Weights of a small mixture-of-experts language model, trained from scratch on English Wikipedia: vocabulary 50257.
Below are experts of layer 9 (counted from 0) of a mixture-of-experts language model. Rows are named router (the router's row for the expert), gate (a neuron's input weights, with its number), up (a neuron's input weights, with its number) and show model dimensions 192-383. Each number is 128 + 24 x the weight over its row's rms, rounded and kept within 0 to 255.
After each expert's rows: a language model's description of what the expert responds to. This comes from a sample of Wikipedia text that the model never trained on.

# expert 40
router [100 154 141 107 160 155 188 114 156  98 124 150 164 116 100 126  60 172 152 154 124 155 142 124  76 140 136 168 147 101  89 111 125  94 118 149 121 154 111  97 146 148 106 129 135 137 114 122  93 135  86 163 116 130 137 117 120 137 133 111 132 145 136 162 166 159 153  99 128 144  97 120 119  89 106 111 104 106 140 143 163 140 125  95  79 139 153 135 101 123 131 131 122  82 103  89 138 147 121 146 119 124 110 145 132  65 142 117 142 156  76 119 119 186 158  74 128 132 147 153 145 146 108  97 102 143 134 142 168 117 110 123 144 145 118 114 120 103 141 137 150 132 117 124 127 120 135  98 145 112 183 108  94  87 131 173 123 136  77 127 149  99 155 102  95 163 124 116 122 107 119 152 120 114 123 157 138 129 150 156 144 113 120 130  88 140 152  85 146  87 130 126]
gate0 [108 135 160 161 165  94 134 173 174 128 158 146 112 165 132 128 101 139 107 164 119 107 126 169 128 128 141 165 138 112 134 124 105  82 121 147 121 133  91 106 114 122 114  79 131 145 159 149 135 156 114 155  97 147 131 114 144 136 152 128  97  78 103 110 141 146 163 142 104 106 102  87 146 125 122 144 172 160 104 121 123 125  92 124  97 122 126 113 104 156 144  99 136 170 135 129 123 144 166 188 163 118 163 146 136  91 120 132 117  96 139  60 123 113 145  97 133 153 172 116 147 119 106 120 129 111 165 110 160 138 137 178 168 116 148 100 131 123 135 136 107 133 141 132 148 142 163 115 149 100 147 114 137 118 109 163 125 130 124 150  92 170 103 151 155 144 132 128 124 133  77 152 136 103 140 110 119 107 102 142  77 131 117 123 119 149 127 126 138 146 126  94]
up0 [166  99 118 102 112 147 162 130 129 149  92 103 121 134 142 113 146 107  97 144 133 154 122 125 100 108 137 148 126 100 137 125 115 148 116 128 157 141 121  85 103 148 117 120 155 134 154 136 119 145 141 146 130 112 122  92  93 148 108 129  92 143 151 157 134 129 149 117 124 131 135 125 105 143 104  98 178 140 139 113 106 141 139 127 165 118 126 102 137 139 111  88 139 143 133  79  98 119 100 133 125 145 113 125 113 126  85  92 152 131 148 141 123 135 103 117 131 141 127  91 143 150 156 179 118  97 110 137 129 116 140 115 117 104 145 136 145 138 130 124 118 132 144 136 140 138 157 159 159  96 138 130 125 153 160  83 103 176 136 129 128 153 144  91 114 141 131 147  68 142 155 112 171  62 126 128 150 124  94 164 113  98  89 131 121 105 143 118 133 143 119 178]
It responds to: Prepositions and connectives opening a clause or sentence, especially in technical and mathematical prose, such as By, During, Since, According to, as of.

# expert 46
router [126 169 131 115 158 155 148 110 166  86 129 135 142 124 119 124 110 149 133 155 144 184 151  92 127 151  99 162 170 151 145 107 130  96 117 129 106 173 104 132 150 143 111 126 130 141  85  69 103 146  95 140  99 110 150  95 116 144  87 120 160 133 132 130 149 144 161 124 112 145 116  98 109 131  84 169 114 122 127 133 152 128 112 115  90 153 125  84 127 114 113 143 120 119 109 100 121 163 132 130 122 139 131 137 140 104 155  92  93 137 114 135 104 178 127 128 118  87 157 125 154 181 121 104 112 122 132 142 164 109  84 132 128 141 121 106 123 119 128 143 152 133 104 112 143 136 120 101 136 109 127  85 121  88 127 165 143 139 114 129 135 114 132 125  75 156 138  90 101  77 125 153 105 110 138 139 166 140 165 130 144 148 135 152 102 136 126 128 138 131 148 143]
gate0 [138 146 120 114 111 173 138 150 150  80 128 140  97 100 134 146 121 133 148 111 104 144 137 100 117 172 140 120 125 135 128 143 147 142  84 125 133 158 116  93 121 111 143 132 141  89 114 116 141 129 165 136 116 163 160 133  85 103  96  95 135  85 130 132 144 155  87 152 102 135 141 145 140 137 115 127  85 113 116 182 130 139 192 161 168 115 149  77 145 127 144 148 147 143 112 132 165 110 152 106 101 139 151 136 133 136 173 112 126 148 130 122 129 119 108 147 131 127 135 155 171 153 165 123 101 149 120 132 151 112  97 109 118 145 182  99 149 120  77 122 122 182 106  91 134  67 146  92 107  43  92 138 151  80 131  77 122 100 129 120  90 140 140 151 134  91 136 143 113 106 180 146 126 105 132 129 144 141 148 102 106 103 170 190 104 103 119 131 155 123 101 166]
up0 [137  79 124 144 141 133 128 121 119  75 134 140 117  85 123 111 162 148 123 145 157 113 152 172 153 107 151 121 161 160 119 114 173  97 149 123  98 137 144 126 149 143 142  82 117 161 128 138  92 139 124 123 144 100 115  87 136 106 149 176 106 152 131 129  89  96 120 140  96  60 134 114  82 155  87 108 112 144 151  82 141 173 123 100 114 124 141  93 129 117 112  88 157 101 136 116 100 149 137 149 146 138 149 171 126 112 122 126  86 119 170 128 114 103  98 130 173  87 147 121 115 146 110 157 143 126 143 116 134 126 103 157 122 129 131  91 135 117 136 137 155 116 117 144 134 145 128 142  93 161 136 126  26 137 131 137 146  96 116 147 174 145 140  84 144 133 160 121 141 127 112 142 101 103 116 137  91 111 148 120 133 133 101  74 147 116 134 121  94 117 135 120]
It responds to: Modifiers and nouns in sports and boxing reports, often after his or a, such as playoff, consecutive, ten-round, career-high, split decision.

# expert 15
router [120 139 154 109 162 132 134  95 133 101 104 139 132  94  96 131  88 130 149 122 160 174 153 121 117 142  98 133 122 110 146 108 122  93 107 130 114 141  87 145 165 133  99 191 121 107 105  97 122 157 154 139 102  82 162 141  86 130 119 112 140 152 130 167 164 155 131 110 129 157 109 117  95 101 126 135 127 111 135 155 177 121  80 133 157 148 135 128  95 121  93 150 140 122 125  95 133 128 106 140 112 148 118 164 119  96 137 115 122 120 112 159 126 130 165  88 128 136 153 111 142 140 110 145  92 162 162 151 153  98 123 167 172 149  80 117 100 136 166 135 173 141 132 112 142 143 116 128 171 119 133  75 100 118 136 147 149 147  86 150 164 104 155  94 128 120 126 120 125  86 121 151 121 141 146 123 145 129 133 146 130 151 133 153  88 169 154 135 143 130 141 135]
gate0 [146 102 106  93 134 151 151 111 123 117 144 127 122  89 132 119 218 137 130 139  67 139 127 164 121 135 128 100  68  98  92 117 139 119 123 148 109 118 145 111 123 119 105 150 132 116 118  99 144  91 117 127 168 110 152 140 152 100 115 129 116 151 128  62 161 127 121 132 123 147 128 134 140 159 164  96 155 135 107 117 135  98 107 133 132 111 153 136 155 138  81 118 156 148 106 148 116 140  73 118 106 144  83 123 144 135 118 144 107 120 144 135 137  98 143 110  85 140 121 131 157 117  83  88 161 137 163 153 189 104 142 102 122 164 128 125 123 183 131 120 134 106 136 130 164 162 105 118 121 110 154 126  77 103 103 101 123 149 140 126 178  98  96 123 142 128 161 136 126 190 119 185 136  87 148 143 119 142  95 161 148 138 165 127 142 133 111 154 125 107 103 114]
up0 [135  95 100 136 140 126 110  93  94 120 151 115 123 143 176 137 180  86 129 137 167 160 133 110 117 140 117 135  61 115 136 137 182 158 146 158 120 107 104  84  86 111 165 135 102 141  99 138 127 148 152 162  97  94 134 115 173 153  93 134 140 137 121 136 129 138 129 125 130 108 135 138 166 179 162 114 137 151 135 130 126 110 144  95 152 146 128 124 145 110  58 155 126 119 121 130 142 128 127 143 137 121 105 114  59 124 112 105  83  87 124 107 175 137 152 135 131 152 116 114 121 129 111 148 152 161 164  97 115 129 106 122  93 148 105 135 146 128 132 134 122 123 158 122 153 122 125 124 136 133 132 141 122 163 145 112 182 134 107 158 105 130 127 125 136 117 143 136  64 158 157 126  99  92 155 130 121 137  94 146 108 115 126 132 140 110 101 107 133 117 153 157]
It responds to: The, of, at, by, in the when they open proper names of bands, institutions, publications or titles, as in The Dreamville Foundation.

# expert 17
router [123 135 152 114 165 146 146 125 161 123 141 153 145 116 112 131 106 140 161 136 148 137 149 130 121 112 128 147 158 123 127 106 131 128  75 130  77 155  90  66 145 143  80 119 160 161  89 107  84 130 131 138  96  97 174  88 128 193 117 138 115 156 142 173 131 118 129 126  92 135 112  87 134 117 129 111 111 113 142 141 134 136 119 117 115 155 145 101 109 107  96 149 145 100 134 117 143 152 129 167 111 122 149 165 163  99 131 128  68 163 126 127  97 134 183 139 117  94 178 129 122 149 147  95 122 158 152 143 146  97  60 148 142 176 114 121 124 104 165 156 152 155 116 131 148 153 122  88 146 119 149 131  93 107 147 158 176 135  80 148 133  72 130 140  97 145 156 115 108 120 138 145  98  74 123 180 141 131 130 115 181 153 164 136 129 153 135  97 131  93 127 125]
gate0 [119 124 148 120 128 113 140 135 124 129 130 183 144 139  72 156 142 107 100 147 140 168 127 125 127 127 162 116 139 112  90  87 158 105 100 157 166 118 140 160 111 107 147  92 129 120 115  75 136 110 134 131  99 125 129 129  93 127  56 111  79 142 148 107 129 178 148 107 142 110 172 120 116  97 143 127 163 116 121 138 135 148 159 115 147 123 124 149  82 106 122  85  99 170 144 150 122 180 114 155 130  76 143 115 146 142 120 100 132 157 104 133 157 120 118 112 137 139 141 131 146 120 113 119 105 109 101 121 117 109 139 128 138 137 126 120 122 129  96  99  88 105  94 178 113 126 135 119 147 110 136 173 138 153 157  78 101 117 120 142 130 149 130 102 108 120 150 126 131  77 119 136  68 127 139 115 110 122 147 136 143 136 135  95 123 111 125 110  88 171  84 129]
up0 [201 122  99 116 147 107 125  99 108 124 146 126 150 133 147 128  66 113 138 122 131 105 114 150 150  80 122 139  99 141 116 126 140 136 137 136 111 160 161 123 168  85 173 137 128 143 124 144 163 107 124 145 106 137 134 109 134 130 121 112 153  95 121 105 128 113 134 156 124  90 128 102 143 138 131 107  96  86 145 154 142 150  86 157 116 152  69 127 141 145 102 113 119 139 113 170 102 139 122 113 122 139 151 103 101 140  90 109 138 126 134 127 155 162 122  84 152 165 141 146 121  53 119 105 134 132 151 132  84 107 150 108 149 120 100 149 118 114 118  96 149 162 137 109 166 137 146  96 141  87 162 108 147 180 125 130 158 105 115 118 114 110 145 132 101 133  84 108 135 106 132 113  95 131 145 139 130 111 143 154 158 110 129 148 132 125  94 127  97 113 108 148]
It responds to: Year digits beginning 18xx/19xx in birth–death ranges, en dashes, "(died", and biography section headings like Career, Biography, Honours.

# expert 32
router [ 96 169 115 117 163 161 165  92 180 107 117 135 161 127 112 123  86 162 160 171 157 184 154 118 133 150 144 124 179 120 109 117 106 114 107 125 140 148 130 132 154 126 136 138 163 107 129 121  95 166  95 135 117 111 151  62  93 173 148 141 109 167 132 178 143 166 133  94 113 120 102 115 126 119  89 122  82  86 148 147 121 133 144  93 111 169 172  88 137  96  98 158 152 108 128 104 144 148 127 130 109 124 153 145 153 128 120 147 112 143 120 135 139 140 120 146 111 133 152 119 150 131  94 100 122 156 158 135 121  93  95 161 144 141 113  98  78 111 160 129 132 159 134 129 152 148 121 120 147 103 171  99 112 115 168 148 176 126 104 156 158 105 159 118  99 153 143 119 111 101 155 159 128 107 134 148 135 145 156 144 148 137 149 153 100 176 148 126 171  98 152 127]
gate0 [103 163 123 113 163  96  80 134 166 140 146 122 107 125 131 125 103 117 152 139 133 112  93 162 121 122 153 140 124 136 146 158 114 142 128 105 136 158 132 122 131 156 164 128 119 122 132 130 168 117 157 108 131 139 184 123  90 140 131 148 166 132 106 146 151 173 116  77  97 135 158 117 126 120 119 113 135 146 141 145  99 139 176 100 116 132 135 111 173 109 169 136 113 174 109 141 129 146 127  83 130 147 183 135 137 125 153 146 109 140  97 152 141  99 148  95 109 123 134 128 152 128 139 118 122 134 117  94 153 120 136 156 152 146 129 142 157 118 118 140 151 134 109 142 156 140 127 121 121 151 124 134  96 141 111  92 186 133 120 124 116 154 138 115 113 109 148 159 111 126 162 151 132 189 135 130 146 156 144 166 112 110 160 151  74  98 151  56 123 165 114 152]
up0 [151 124 110  94 149 134  40 108 137  98 134 143 126  92 123 114 133 139 146 164 129 136 127 131  97 124 171  69 135 162 109 142  94 114 133 104 119 129 165 122 115 127 132 151 118 129  94 131 144 134 106 110 105 111 146 115 110 148 155 161 128 151 117 170 111 150 113  81  73  93 128  98 158 165 142 112 145 130 124  95 141 117 150 107 110 134 111 129 117 115 139 116 127 142 147 118 108 135 128 116  88 114 131 121 103 113 113 115 116 103 154 131 132 123 131 132 164 130 134 164 146 139 121  91 135 131 112  85 164 165 154 181 135 115 149 147 101 128 107 114 148 146 137 140 119 167 112 166 133 110  97 146 119 175 121 127 139 124 132 143 130 122 137 105 132 122  99 104 113 123 165 131 113 175 111 109 169  84 141 137 115 141 147 162  98 131 123  76 146 123 110 147]
It responds to: Single letters and pieces inside LaTeX math, such as mathbb, zeta, ldots, plus Cyrillic, Japanese and Korean bytes and mid-word letters.

# expert 21
router [114 169 145  91 170 123 154  96 151 147 109 154 132 128 119 142 104 112 132 152 144 163 145 132 108 153 120 131 164  88  88 113 127  92  92 117 116 131 122 102 159 131 100 174 129 122  94 104 108 136 118 153 100 102 156 147  87 137 113 124 184 133 121 166 142 135 139 122 111 136  82 117 117 146 117 133 124 122 172 123 165 149  77 114 117 154 136 123  86 120 127 139 125 125 146 123 153 150 123 143  92 126 129 140 129  96 153 119 148 138 115 135 107 138 174  89 131 123 134  90 145 134  97  97  75 183 171 125 146 115  97 145 161 141  83  97 108 131 170 131 144 141 113 129 107 151 103 102 149 144 163 128  97 101 151 157 162 152 105 142 154 125 130 104 121 141 134  93 125 127 131 157  85 134 111 149 144 126 142 150 122 147 142 147 117 155 148 115 163  95 120 149]
gate0 [121 130  92 135 138 144 106 137 128 128 139 140 136 102 116 161 145 144 146 163 142 145  67 113 146 115 164 133 149  97 117 122  82 125 130 103 135 118 126 144 150 161 131 127 122 107 125 107 139 150 128  97 117 119 118 175 123 126 135 123 133 152  95 160 114 110 158 157 127 107 122 164 134 151  78 143 142  89 182 102 121 138 149 142 130  60 148 120 135 122 172 107 126 153 141 174 142 174 117 116 135 132 162 166 124 132 141 119 106 126 119 135 142  47 142 129 148 156 162 118 113 117 144  99 117 101 126 113 114  96 135 183 154  97 152 113 114 142 131 114 134  93 108 141 124 145 140 141 150 103 123 100 112 145 106 137 144  91 148 137 144 154 139 109  75 145  80 146 147  82 146 149  96 138  92 177 125  85 134 154 114 125 137 186 137 148 127 107  69 135 132 122]
up0 [125  91 111 130 129 137  91 106 101  86 117 168 144 152 131 172 113 168 111 151 131 109 147 124 125 103 162 142 116  61  92 116 142 110 114 151 119 108 146 148 116  77 138 130 129  66 122 153 172 129 144  85 164 139 148 120 138 122 164 128 103 168 120 115 119 131 134  94 127 120 121 152 117 152 111 135 114  97 105 119 116  92 128 129 136 174 173 122 142 145 127 104 160 149 103 178 128 127 121  96 133 151 132 149 107 142 152 116 110 124 118 124 121 113 200 158 123  93 167 129 108 117 170 118 136 100 150 118 118 140 106 143 160 120 121 108 109 151 120  94 117 157 128 114 110 101 118  73 137 181 126 107  97 201 141 155  96 142 151 177 146 135 135  99 124 132  82 126 157 145 130 135 106 165 111 122 160 155 158 166 149  85 139 125 130 120 143 126 111  92  91 126]
It responds to: Connectors inside organization names, like of, &, for, and in Academy of, College of, Ministry of, Franklin & Marshall, plus mid-name word pieces.

# expert 0
router [ 90 142 119 121 144 156 155 128 165  99 121 171 142  82 117 141 109 164 167 167 146 131 153 103 113 143 105 149 177  89 117 116 127 124 114 127  94 162 130 104 168 145 114 138 149 120 131 102 126 150 101 125 121 131 150 114 128 134 117 117 161 167 122 170 134 129 162 102 121 127 104 103 103 126 108 134 124 119 161 145 134 132 116 145 106 145 124 117 116 120 138 137 112  83 130  93 164 148  87 131 113 155 164 169 116 100 138 132 116 151  96 149  94 120 181 133 115 109 159  89 162 144 113 106 103 155 137 134 147  89 108 138 143 151 122 117 119 100 155 150 111 133 101  99 135 150 123 105 167 125 128  93 110 126 163 154 179 179 105 130 159  69 175 111 110 168 150 103 120 121 147 128 111  90 129 146 146 145 161 124 151 174 154 144 129 154 133 111 128 108 155 131]
gate0 [145 123 113 113 167 119 137 140 107 131 101 125 133 125 133 121 124 147 101 185 153 144 118  95 149 117 133 100 162 132 186 103 143 143  85 126 138 142 144 126 143  97  63 113 136 150 113 132 119 117 115 165  88 134 113 108 123 129 153 163  99 135 124 115 159  89 108 139 105 190  85 101 146  59 115 151 149 113 137 183 152 111 142 134 154 118 134 104 119 137 119 165 124 137 156  96 136 113 140 179  90 149 128  97 118 115 120 131 112 113 150 125 126 122 148 120 103 146 116 116 151 166 110 153 188 115 144 176  91 145 147 139 159 182 129 108 177 132 118 133 120 113  69 101 132 145  91 143 123  98 113 158 132 163 150 111 155 158 117 145 136 112 154 112 119 146 179 123  76 148  78 122 157 161 142 128 102 155 126  91  94 120 100 164  99 148 137 101  84 106  63  87]
up0 [124 139  79 163 129 130 148 101 174 123  96 114 114  92 110 135 123 142 135 194 173 104 135 129 126 116 115 136 150 115 158 102 153 149 107 152 103 129 169 126 160 137  80 115 165 190  79 120  94 122 145 100 106 131 157 107 144 151 111 120  82 132 113  89 165 106 130 141 162  89  88 145 117 102 141 130 117 117 137 125 154 155 154 125 100 148 113 120  94 108 158 137 119 162 162  67 111 126 127 152 102 128 122 132 116 116 119 127  95 140 144  97  81 128  79 140  74 139 105 140 126 130  81 131 122 123 156 179  96 113 158  99 150 161 105 138 166 142 126 101 119 108  91 124 136 125 118 163 128 151  98 120 128 154 134 135 153 152 125 123 167  87 142 136  95 147 145  98 113 141 131 147 129 121 118 132 138  90 121 110 107 120 107 111 144 171 159 113 141 183 103 132]
It responds to: Opening capital pieces of proper names after line breaks, pipes, commas or "of", mostly countries and political bodies, such as N in Nigeria, U.S., Party.

# expert 38
router [115 105 143  99 143 143 141 105 164 128 153 169 110 133 125 106  75 134 178 146 129 176 142 104 119 144 102 160 140 133 117  94 100  87 104 120 131 151 100 139 170 128 141 139 129 125 119 110 100 157  75 135 121 112 145 105 106 146 115  76 109 113 147 147 149 151 132  90 100 155 137  94 102 129  99 138 116 116 153 141 164  92 101 126 102 157 143  65 144 119 113 120 166 102 109  94 180 139  92 119  80 171 169 159 130 107 154 118 101 166 108 124 141 131 126 112  73 113 125 103 145 144 107 101 114 146 181 128 121 110 118 145 153 141  98  70 120 126 125 155 154 130 124 143 143 169  91 107 135  97 132 124 123 111 138 148 124 144 121 141 134 109 129 105 143 150 144 118 125  86 139 136 101 159 149 133 108 136 125 156 140 151 153 148  73 134 171 119 148 108 152 118]
gate0 [133 151 106 118 156 174 146 167 158  72 107  97 131 184 165 147 116 152  93 137 113 139 120 163 157 112 158 148  96 130 109 135  95 119  52 163 129 134 133  91 138 142 105 104 112 157 118 123 128 119 155 133 131 131 164 128 131 147 136 120 157 137 173 112 139 145 139 139 129  86 110 122 126 106  95 128 104 115 131  96 130 124 119 159 129 119 108 140 153 134 128 129  96  97 139 122 146 127  99 141  97 119 109 144 120 107 125  88 105 117 128 148 146 143 145  92 127 107 102 147 171 119 125 106  86 147 151 133 120 118  83 110 110 103 125 138 129 156  95  71 137 128 145 116  76 114  97 105 128 112 137 123 115  75 170 103 131 195 118 171 144 137  92 144  96 122 112 132 139 116 134 147  97 136 158 155 155 138 118 147 126 124 138 133  99  70 180 128  97  96 125 136]
up0 [117 134 139 126 116 116 163 124 111 152  87 136 128 143 114 163 128 102 126  84 109 100 121 116 151 137 154 121 113 152 167 103 105 150 105 103 134 135 115  74 158 177  85 180 153 172 201 104 130 134 119 144 158 118 126 128 109 164  88 106 107  78  92 138  97 131 140 163 158 138 141 107 143 176 151 131 131 162 119 124  99 115 155 127 127 122 139 189  95 117 144 129 116 140 122 142 121 135 116 119 132 144 106 162 179 105 107 119 163 174 128 110 119  80 156 149 142 138 111 118 143 158 177  81 139 111  93 115 105 142  98 125 134 112 169  94 133 113 135 131 121 129 106 161 160  74 123 144 120 130 145 125  89 108 111 108 128 123 139 137 127 141 147 159 112 113 121 154 145 155 126 101  75  61 118 139 136 165 110 128 135 121 144  72 110 167 129 150  99 107  79 109]
It responds to: Final words or pieces of album, song, game and film titles, often before a quote mark or parenthesis, such as Machine, Dark, Blackout!, Girl, Records.

# expert 36
router [133 147 138 112 139 174 164 111 142 139 122 130 141 114 130 134 116 142 151 167 130 142 183 107 114 138  98 142 143 107  98  96 109 116 129 139 132 180 102 115 140 132 114 125 122 149 115 104 110 151  98 161  92 115 130 123 130 158 129 122 157 156 133 135 156 142 138 131 104 171  96  88 116 124 123 133 109 104 150 138 136 132 124 114  91 145 115 100  74 120 130 182 141 107 117 105 124 154 102 133  98 138 139 120 121 113 142  89 126 140  85 149 100 161 119 124 115 129 133 120 149 137 100  74 108 134 130 138 127 104 100 137 142 156 110 102 106 138 139 139 139 113 106 114 149 136 106 125 147  98 140  97 121  86 154 170 169 134 119 153 154  96 153 107 125 174 116  97  91 107 164 164 100  85 130 155 162 166 179 146 139 133 131 130 119 141 132  91 148 131 117 161]
gate0 [143 131 167 131  89 120 126 119 147 138  70 118  70 136 190 150  81 124 102 131 141 108 146 157 156 142 102 171 138 116 132 155 120 135 109 126 175 122 126 119 125  95 125 149 137 118 127 140 139  97 116 139 137 148 140 136 140 192 153 125 127 119 111 113 117 161 138 111 107  96 112 140 124 116  85 161 153 115 104 137  87 147  97 119 119 143 129 159 130 161 155 166 169 139 107 119  92 117 134 102 150 129 203 129  98 153 121 164 110 129 109 160 139 137 121 117 132 139 127 103 139 145 145  90 169 154 170 126 168 112  80  89 161 106  87 146  91 107 148 128 133 128 141 120 136 129 139 106  93 101 108 184  94 142 149 146 144 144 143 173 150 162 144  98 170 154 126 134 122 153 134 102 102 125 139 135 138 184 121 138 113 136 136  75 104 110 112 152 102 186 128 116]
up0 [162 151 154 148 148 164 118 164 181 122 126 175 161 137 165 148 141 153 135 138 117 110 147 117 139 158 110  54 106 110 126 112 107 111 153 128 130 128 106 144 130 127 118 133 106 123 169 150 134  98 114 136 114 113 148 142 165 143 120 140 113 134  97 117 102 169 159 118 155  73 166 134  81 161 108  93 120 103 122 137 136 109 118  82 104 165 132 162  88 120 130 130  99 136 154 122  80 132 125 134 151 139 133 116  91 126 116 158 151 129  98 141 165 146  83  90 130  88 126 120 118 142 113 107 151 124 130  94 125 115 153  94 119 134 128 168 100 137 180  93 130 140 133 105 138 144 161 120 128 133 141 147 131 107 100 125 144 115 161 152 134 148 125 127 201 179 106 105 121  83 112  96 120 113 130  98 165 130 105 129 125 191  89  93 136 103 154 166 108 143 137 105]
It responds to: Plain descriptive adjectives and adjective suffixes after "a" or "the", in anatomy, biology and technical text, such as high, short, broad, -ic.

# expert 34
router [118 146 129 123 148 145 177 142 142 127 122 157 110  97 107 115 119 158 130 150 154 137 144  92 152 155  81 151 200  71 140 128 135 115  98 116 111 132 118 110 125 128 107 145 127 157  85 128  98 144  96 143 134  87 139  98 144 165 140 121 131 196 154 129 162 173 143 117 132 137 106 133 111 146  94 175  82 118 186 141 137 115  88  99 112 167 137 100 109 137 101 121 137 129 125 116 103 159 131 144 141 129 122 142 176 100 124 120 138 149 105 122 117 165 122 137  98 118 155  79 121 170  88 112 115 160 184 132 156  91 110 118 128 170 106 101 114 110 137 148 155 152 132 102 133 169 121  77 129 119 165 128 101 123 154 124 178 138 131 154 162 102 137 125 135 128 135 108 127 105 127 139 110 110 179 152 172 153 140 195 171 139 137 129 147 134 133 120 150 124 147 160]
gate0 [116 163 128 181 160 113 104 142 119 175 116 162 118 119 122 156 131 103 147 170 148 109 113 118 130 109 145 107 185 101 111 143 145 124 159  90 114 123 134 134 128 116  92  99 104 141 135 175 158 142 123 112 134 107 162 164 177 167 110 117 148 120 120 116 124 129 157 202  79 143 133 171 120 104 145 134 106  76 115 140 128 149  98 137 166 143 143 144  78 132 150 104 187  79 160  84 159 139 135 143 108 146  89 141 136 150 128 119 175 140 136 120 123 130 130 162 126 168  65 112 161 125 124 124 142 134 153 113 111 100  93  91 135 119 133 155 100 122 139 161 117 177 119 112 129 107 157 136 131 138 145 161 104 103 143 170 102 133 127 141 107 126  89 114 178 137 139 143 170  98 142 134 119 120 136 124 106 106  93 111  97 163  79 174 124 127 144 151 152 127 176 106]
up0 [141 117 133 126  95 123 165 140 112 129 138  84  99 123 130 126  93 113 100 100 101 149 133 148 163 128 161 141  87 110 170 193 119 126 129 164 125 146 127  97 136 141 123 169 154  56 128 134 135 124 119 134 142 132 118 122 127  83 157 128 108 109 139 127 179 123 133 104  99 106 149 102 164 133 112 121 142 139 131 130 130 111 158 143 162 132 144 118 179 101  91 149 125 124 103 157 131  85 152 103 165 138 116 115  93 140 144 103 131 129  55 124 107 145 137  91 109  84 118 192  87 154  99 137 135 158 116 132 119 159 164 143 130 135 142 151 106  80 138 137 152 125 120 158 133 143 138 113 142  80 122  68 127  80 119 139 156 142  67 150 109 151 149 108  96 143 144 128 114 111 115 121 119 122 105 131 164 118 124 107 155 139 120 125 154 129 158  94 131 139  92 113]
It responds to: Short word-internal pieces split from longer words, such as p in perspective, r in entrenched, ch in Enchanted, before endings like -ation or -ment.

# expert 37
router [117 122 138 116 131 153 128 117 125 126 111 172 137 132  94 131  94 155 172 125 142 123 145  84 119 154  96 160 164  72 152 140 141 102 102 123 115 130 127  98 150 135 112 155 152 147  73 120 107 127 126 117 119 129 152  82 116 198  99  81 132 148 134 125 155 152 145 115 148 132 100 102 131 133  87 154  92 107 193 130 140 110 105 111  95 146 148 125 122 102 116 131 129 129 130 104 139 123 142 146 136 156 152 122 152 107 152 106  96 180  99 151 102 156 106 118  93  99 152 126 140 135 102  86 105 144 139 131 136  92 113 126 149 160 127  79  61  77 131 157 163 171 137 110 139 179 105  96 141  92 141 128 110 107 166 117 157 148 111 146 167 113 132  98 117 116 135 127  91  95 178 142 131 111 142 153 151 131 125 159 166 156 141 154 147 182 133 112 150 113 129 139]
gate0 [145 189 173 140 124 112 118 137 131 161 101 141 130  98 119 141 144 139 125 114 150 126 125 150 110 154  97 102 147 101 121  97 125 122 135 142 105 114 101 142 129  82 129 146  79 126 116 113 104 104 131 142 104 143 152 133 176 136 140  91 127 125  87 152 112 167 148 164 142 136 115 124 112 127 126 106 145 151 141  54 158 185 141  79 127 111 124 140 154 145 157  72 149 142 152 151 137 157  91 145 122 110 111 106  94  99 141 105 148 157 112 135  69 116 114 135 165 148 148 123 114 111 118 145 136 146 117 150 157  93  97 139 150 169 142  94  93 137 104 147 133 140 154 127 137 142 115 156 167 105 154 115  94 155 152 159 125 138 145 112 118 130 156 106 100  97 138 143  91 129 151 125 126 117 125 100 132 147 121 146 119  85 164 122 138 125 128  90 134 112 145 130]
up0 [ 66  80 131  92 128 136 142 105 137 109 155 127 136 118 124 140 114 177 104 117 112  98 117  84 122 152 186  93 152 146 133 146 134 127 170 100 145 159 141 117 152 128 117  83 138  65 144 119 162 146 145 127  89 103 135 184 112 114 142 161 137 116 144 150 141 102 155 134  84  94 137 130 140 113 147 119 103 155 133 163 135 102 101 171 122 106 136  88  90 120 166 125 123  79 122 135 127  83 118 144 117 143 132 170 129 173 124 106 146 114 168 130 130 154 147 110 111 140 155 144 127 106 131 117 113 123 103 148 111 150 152 154 123 129 142 160 146 114 160 104 126 142  59 165 104 133 155 123 126 124 175 103  93  95 166 104 132 131 128 135 148 117 162 161 123 112 175 117 182 176 137 117 145 120 127 132  93  90 165  85 130 174 134 137 101 164  77 171 121 133 103 199]
It responds to: Inner word pieces like it, ent, ost, iol inside Spanish, Portuguese, Italian or Latin-derived names and words (Angostura, Covent, Universitario).

# expert 41
router [123 142 124 128 151 142 141  99 139 126 132 143 140 114 155 125 106 128 158 149 137 159 200 117 108 147  97 155 137 123 104 114  97 121 119 145 124 157  93 146 140 130 115 130 143 133 139  95  97 152 103 157  90 110 132 122 104 142  75 107 148 134 131 138 157 131 164  82  96 171  72 128  98 133 103 144 108 113 158 140 132 126 108  94  95 137 128  86 140  97 118 145 153 127 129 117 130 130 100 128  94 135 168 127 154 116 131 113 121 171 130 164 127 146 139 126 108 146 134 114 164 148 117 117  98 127 136 153 160 105 145 128 148 149 109 110 113 139 129 169 176 146  78 115 126 144  87  88 128 112 140 115 142 124 144 142 165 126 132 170 115  84 126 104 118 144 138 108 111 117 142 125  94 117 158 108 165 165 163 145 177 136 170 188 108 149 149  98 127 117 140 136]
gate0 [109 133 124 131  96 127 156 201 137 162 186 130 143 139 169 149 160 133 154 158 136 140 166 141 132 168 103 113  96 133 125 177 159 138 148 130  92 122 112 160 103 129 183 156 115 130 151 134  87  78 142 123 143 104 149 143 131 126 107 165 160 117 132 141 142 135 156 120 115 143 108 154 166 125 116 114 110 118 134 152 111 144 117 155 145 137 130 128 127 118 155 174 132 146  86 142 116 144 112 101 120 117 122 108 110 171 120 105  64 144 156 129 148 131 120 116 142  90 143 110 107 102 103 176 119 124 182 101 137 161 172  95 137 136 113 129 164  93 138 114 121 158  93 134 134 136 125 161 110  99 111 115 125 179  76 104 107 101 133 148 100 116 126 110 178 128 130 152 112 145  94 150 121 103  96 126  78 154 104 128 157 105 136 125  98 163 150 131 130 147 169 125]
up0 [161  87 123  70 121 130  99 148 120 105 177 119 111 167 106 119 175 169 131 127  80 128 116  98 142  74 102 114 135 113 102  94  86 101 114 111 130 126 123 184 110 101 160 135  98 113 141 104 151 112  53 159 130 137 110 155 143 137 139 123 102 116 137 109 135 129 131 125 163 111 155 108  90 127 131 130  83 124 143 130 119 106 152 165 138 159 103 157 129 134  84 125  86 107 110 155 137 131 154 172 130 143 131 201 135 139 140 116 120 143 128 101 100 159 162 100 120 123 165 132 123 140 107 123 180 145 122 120  68 115 146 132  88 123  85 136  92 129 127 115  99 129 116 116 155 116  58 128  91 167 138  94 156 126 119  98 148 114 151 128 107 137 140 129 147 120 147 158 137 115 152 126 101 140 103 125 116 133 120 126 147 149 146 120 174 123 176 134 105 129 126 114]
It responds to: Concrete material or substance nouns and word pieces, often after "a" or "and": water, stone, wood, glass, oil, cheese.